Experts of a small language model: 245M tokens.
Below are experts of layer 2 (counted from 0) of a mixture-of-experts language model. Rows are named router (the router's row for the expert) and show model dimensions 0-95. Each number is 200 + 20 x the weight over its row's rms, rounded and kept within 0 to 999.
After each expert's rows: "raises" lists some tokens whose logits its average output raises strongly, later layers aside; "comes before" lists some tokens at least twice as common just after its tokens as in all text. This comes from a sample of Wikipedia text that the model never trained on. Tokens count by the router's weight.

# expert 113
router,243,191,228,196,196,184,216,167,169,196,216,203,178,179,176,189,195,214,166,173,180,208,179,210,176,185,217,181,212,225,199,185,164,204,194,202,182,242,215,189,179,220,223,206,218,183,198,238,202,201,213,186,213,206,178,178,186,209,237,228,172,231,165,204,208,174,224,181,214,190,214,210,226,206,222,213,200,199,241,237,178,189,219,224,189,202,198,200,212,170,211,222,172,183,186,201
raises: "ing", "\n", "ting"
comes before: " ", "\n", " —", " +", " .", " −"

# expert 85
router,239,212,190,203,205,190,193,181,166,208,232,220,177,193,175,189,180,211,175,179,179,237,188,206,194,167,195,199,197,201,203,166,190,219,210,200,207,219,222,185,174,217,216,237,214,186,172,225,190,241,217,178,207,234,187,170,181,209,231,218,191,228,157,216,216,180,214,200,211,185,228,182,211,210,214,225,208,208,223,221,185,167,209,194,188,200,168,193,189,173,218,208,187,169,177,175
raises: "ial", "ather", "ism", "ian", "ike", "aly"
comes before: "\n", " He", " The", ")", ":", " In"

# expert 11
router,234,207,226,190,201,201,200,184,197,203,207,202,166,176,168,183,191,199,179,162,190,215,169,229,193,184,228,184,210,224,202,177,196,205,215,196,183,212,215,206,173,224,228,236,223,174,175,219,214,217,223,196,213,216,186,180,193,204,251,208,199,229,198,213,217,190,219,181,229,177,251,207,221,216,208,221,199,208,213,223,184,199,205,217,177,200,178,207,195,157,224,201,153,177,187,190
raises: ".", "ine", "es", "one", "ate"
comes before: ",", ".", "0", ")", ";", " State"

# expert 124
router,202,199,220,211,191,197,184,187,192,185,227,205,184,186,173,170,183,247,196,169,155,206,174,230,177,176,213,200,185,210,186,173,182,215,209,184,187,229,232,215,191,217,205,210,225,173,175,218,213,214,238,190,212,219,169,173,194,228,228,224,175,232,172,208,211,195,216,201,216,187,219,218,214,227,233,220,209,217,223,213,181,186,199,209,202,210,173,227,190,187,217,200,186,169,181,172
raises: "ale", "ia", "ians", "',", "ese", "–"
comes before: "9", "0", "8", "7", "6", "3"

# expert 66
router,216,197,212,200,200,190,189,187,164,194,227,200,172,179,168,164,172,213,165,182,182,220,178,238,188,171,229,210,210,197,194,185,204,208,191,183,190,244,222,197,185,202,198,224,233,188,181,218,213,229,215,168,210,208,179,172,172,211,210,221,193,232,183,193,212,187,210,192,239,186,230,214,198,225,200,212,218,218,233,230,193,191,221,212,197,209,183,212,197,194,233,218,166,174,177,177
raises: "ians", "ists", "ry", "ale", "ia", "',"
comes before: "9", "8", "0", " of", "7", "5"

# expert 93
router,230,198,204,186,191,168,182,188,189,188,235,209,187,199,175,161,183,211,187,172,152,205,189,224,160,185,203,210,210,212,196,182,185,213,201,215,198,213,235,217,208,213,216,224,220,180,179,225,205,197,241,171,208,201,157,175,188,226,215,224,187,232,166,190,209,202,213,194,229,191,229,197,216,222,214,239,220,210,209,230,187,173,203,211,204,196,177,201,217,194,224,207,170,174,188,184
raises: "org", "ally", "nan", "\n", "net", "ality"
comes before: "\n", " The", " In", " It", " He", " This"

# expert 73
router,221,213,208,194,207,178,181,193,171,200,232,205,179,174,196,191,220,210,200,188,171,214,167,220,191,185,228,173,189,210,199,158,174,228,201,194,182,215,219,215,195,214,206,231,247,176,164,241,239,249,216,176,234,223,180,196,193,208,211,215,178,219,166,204,220,208,222,201,225,199,197,227,206,209,214,205,217,203,204,203,178,176,214,211,201,201,191,176,204,178,208,207,171,177,177,193
raises: "um", "ry", "ine", ".", "ium", "ric"
comes before: "1", "2", " to", " as", "ing", "ion"

# expert 46
router,229,212,213,215,195,173,199,173,186,192,217,208,190,178,182,181,190,211,200,163,166,217,207,217,181,174,205,185,194,217,207,174,172,202,201,190,220,241,233,202,164,228,188,215,234,167,185,238,217,220,212,158,190,212,172,183,192,211,199,213,200,212,189,208,209,194,214,202,209,188,233,207,218,218,226,224,221,204,222,232,165,180,202,207,167,223,182,214,187,180,223,213,179,183,177,170
raises: "ver", "ine", ".", "is", "um"
comes before: " |", " (", ";", ":", "\"", "–"

# expert 24
router,207,174,231,184,175,183,209,182,189,207,238,206,180,177,170,171,173,228,196,182,190,218,175,208,183,183,216,191,217,196,203,159,178,215,204,184,185,217,212,196,176,214,216,213,238,173,172,233,202,220,237,185,208,219,177,201,181,208,220,211,197,214,186,209,204,207,218,190,244,180,229,219,237,224,222,214,194,200,214,222,184,181,230,211,191,211,186,202,202,169,233,199,187,173,166,188
raises: "ians", "e", "ice", "ists", "y", "ity"
comes before: "0", " |", "5", "–", "6", "8"

# expert 29
router,230,188,218,207,197,180,198,198,153,190,215,218,183,168,185,175,186,205,183,169,181,224,184,202,180,186,233,203,202,211,197,190,183,212,195,172,190,227,220,206,206,207,222,226,232,175,167,232,234,212,225,174,225,207,178,184,167,208,238,206,182,244,197,200,206,204,213,190,212,182,226,223,216,212,218,213,204,218,225,227,182,195,208,209,198,212,183,196,197,180,237,199,164,173,165,199
raises: "wick", "ests", "elle", "1", "ell", "ella"
comes before: "1", "2", "3", "4", "5", "6"

# expert 60
router,201,222,217,204,201,181,186,173,158,193,226,186,189,201,172,170,175,230,195,178,163,220,161,219,203,187,227,200,192,213,209,188,172,235,207,190,182,236,223,214,185,233,214,210,218,176,184,233,214,228,222,181,212,209,202,183,179,215,212,234,212,215,205,192,218,178,209,190,239,167,229,202,209,218,215,220,196,206,217,225,194,186,196,203,173,210,184,199,207,181,209,186,183,171,160,185
raises: " (", "ing", "s", "ial", "\n", "ly"
comes before: "9", " |", " (", "8", "–", " was"

# expert 58
router,220,193,214,211,197,180,197,185,187,204,226,205,206,180,180,182,175,227,192,184,176,201,170,215,186,174,205,193,185,227,183,162,174,214,205,180,179,227,224,205,176,222,207,244,243,173,174,204,202,227,228,203,206,214,179,176,170,191,215,200,190,214,160,206,214,196,211,181,237,180,239,217,201,199,219,219,217,212,241,220,186,190,213,216,185,214,180,196,207,194,231,179,180,162,185,199
raises: "e", "es", "ones", ",", ":", "',"
comes before: "0", "1", "2", "-", "9", " century"

# expert 19
router,227,200,234,221,182,183,178,176,187,196,230,211,189,182,176,171,176,233,190,174,171,211,175,224,188,195,226,204,205,203,210,188,181,205,210,194,191,226,217,209,181,212,221,203,228,193,176,240,207,229,228,180,214,213,178,173,181,225,238,214,182,231,189,196,191,193,209,189,241,171,226,213,213,235,236,217,208,214,225,215,206,204,206,193,188,195,179,183,193,177,213,205,166,182,172,181
raises: "ians", "ry", "',", "ones", "ice", "ia"
comes before: " |", "0", ",", ".", "5", "6"

# expert 76
router,226,207,198,183,182,178,198,193,191,195,237,215,187,192,196,191,188,196,174,178,184,210,175,229,192,180,192,194,199,218,201,181,196,217,202,185,185,206,256,201,201,237,189,224,206,170,185,227,221,208,237,192,230,213,179,151,200,210,244,214,180,241,169,176,213,189,224,185,224,176,222,195,213,217,202,219,182,201,226,205,186,169,187,232,196,211,201,206,190,189,237,184,184,190,174,180
raises: "===", "|", "orship", "Source", "\n", "-"
comes before: "|", "\n", "-", " The", "=", "|---|---|---|---|---|---|"

# expert 126
router,233,207,223,203,186,192,199,202,161,188,224,210,185,179,168,178,183,225,173,175,176,216,201,229,193,191,214,196,205,223,193,187,177,221,224,200,198,256,207,200,187,223,205,256,239,192,195,226,205,232,232,202,216,222,183,187,187,208,240,235,197,221,180,205,205,194,230,181,216,206,223,229,211,212,214,210,205,217,215,216,190,178,214,199,186,205,189,216,186,183,223,197,187,178,169,178
raises: "',", "ians", "ia", "'", "ry", "),"
comes before: "9", "0", "8", "6", "7", "2"

# expert 20
router,212,190,206,218,190,192,199,183,173,180,207,220,189,191,178,179,177,213,173,174,194,219,174,232,174,175,200,210,205,233,206,180,154,218,219,202,195,218,228,214,188,232,215,212,209,198,169,222,216,228,219,186,215,203,196,190,190,189,206,227,191,222,173,209,195,180,222,177,237,165,237,214,199,251,239,208,195,199,213,190,179,168,213,224,181,194,205,221,178,208,217,190,190,177,183,167
raises: " the", " ", "an", "te", " a"
comes before: " the", " ", " a", " his", " this", " an"

# expert 35
router,218,202,216,208,201,186,206,197,160,189,233,193,191,197,201,179,200,232,215,167,171,216,185,209,187,171,189,215,219,211,203,189,165,201,212,184,187,231,234,194,170,224,215,205,233,196,177,230,217,215,237,189,219,205,181,163,158,216,223,226,191,223,148,179,198,193,214,189,227,192,226,213,215,209,215,204,190,201,210,224,185,185,228,229,196,192,190,211,190,177,207,198,171,166,177,182
raises: "\n", "ese", "ate"
comes before: " ", "\n", " %", " +", " ±%", " MPC"

# expert 45
router,223,184,193,211,205,207,183,191,174,183,210,215,181,189,185,192,183,219,184,183,168,227,189,224,173,189,197,204,211,203,194,188,174,218,210,216,198,236,239,210,180,228,204,230,230,181,172,210,215,218,225,173,246,193,204,189,148,198,213,199,207,231,191,210,202,184,201,181,228,183,224,213,191,244,220,207,204,211,228,236,198,181,232,218,170,205,212,198,184,193,224,200,180,178,172,171
raises: " of", ".", ",", "ts"
comes before: " the", " of", " in", ":", " a", " his"

# expert 59
router,224,192,231,208,202,184,187,178,174,202,217,195,183,171,202,155,185,232,195,172,179,211,181,227,189,180,199,207,199,215,189,175,189,223,204,169,183,244,210,219,176,220,201,210,228,203,187,214,201,237,237,180,204,206,177,179,177,208,205,218,185,235,177,196,206,184,219,181,233,180,226,201,214,218,220,216,200,210,219,222,177,172,198,216,187,198,185,220,188,206,226,211,179,172,161,165
raises: "ists", "ians", "s", "ones", "ouses", "ist"
comes before: "9", "8", "0", "7", "5", "6"

# expert 28
router,216,188,216,205,195,171,204,189,194,182,214,207,186,178,180,168,174,201,179,160,166,202,189,212,184,195,224,200,203,212,179,184,197,214,208,181,195,232,232,198,186,223,197,211,233,202,172,228,214,212,248,182,206,211,190,157,185,213,227,214,176,236,206,215,217,182,210,203,231,187,242,216,205,206,249,225,201,214,214,217,195,176,211,218,206,204,183,205,183,194,236,206,168,179,164,191
raises: "ry", "–", "ia", "',", "ians", "ists"
comes before: "0", "5", "4", "3", "6", "8"

# expert 53
router,217,194,237,208,180,175,186,165,176,181,241,200,189,183,167,175,191,231,188,163,179,206,185,227,192,169,202,205,201,216,188,187,200,198,200,186,199,226,207,195,167,213,215,211,224,196,179,229,223,229,224,196,211,226,180,194,197,219,219,211,178,230,185,192,184,197,201,180,240,195,216,211,218,214,217,207,222,203,224,244,198,200,238,212,187,207,180,198,183,191,231,188,180,169,159,179
raises: "ists", "',", "ate", "–", "\")."
comes before: " |", "–", ")", "8", ".", "7"

# expert 104
router,217,199,224,203,178,185,208,192,160,175,223,213,184,182,195,179,193,225,193,187,185,208,192,224,165,165,199,204,199,238,196,200,182,216,218,206,193,213,236,187,196,206,214,213,236,196,165,237,227,234,233,184,215,187,184,183,162,211,210,201,192,195,155,200,189,187,220,175,227,199,202,220,210,220,225,226,219,217,210,204,209,162,210,200,186,192,175,202,206,172,230,221,175,182,167,183
raises: "1", "iam", "loan", "ently", "estone", "ely"
comes before: "1", "2", " |", "3", "0", "4"

# expert 6
router,215,194,205,221,180,178,204,182,175,183,221,216,203,180,189,173,173,227,188,169,168,204,184,233,183,161,215,197,209,220,201,189,179,224,222,190,199,220,219,181,200,230,201,217,252,203,182,241,222,228,219,192,216,209,185,179,176,220,231,205,176,209,181,182,207,195,197,181,211,177,207,236,222,231,216,226,207,211,215,226,190,180,194,221,194,196,181,211,195,174,234,200,170,174,196,179
raises: "1", "former", "which", "loan", "2", "equ"
comes before: "1", "2", "3", " |", "4", "5"

# expert 32
router,225,177,207,197,184,166,186,194,187,197,253,192,192,188,176,158,179,220,198,156,161,197,192,220,187,183,194,215,206,222,216,174,191,226,205,204,216,217,237,215,193,212,209,211,233,175,184,226,202,209,228,177,211,235,149,189,202,213,212,212,181,239,182,198,187,186,200,202,218,194,227,186,226,224,217,234,202,189,208,223,178,170,210,217,202,196,183,195,203,188,222,208,184,175,186,194
raises: "org", "ical", "\n", " They", "ality", " This"
comes before: "\n", " The", " He", " In", " It", " She"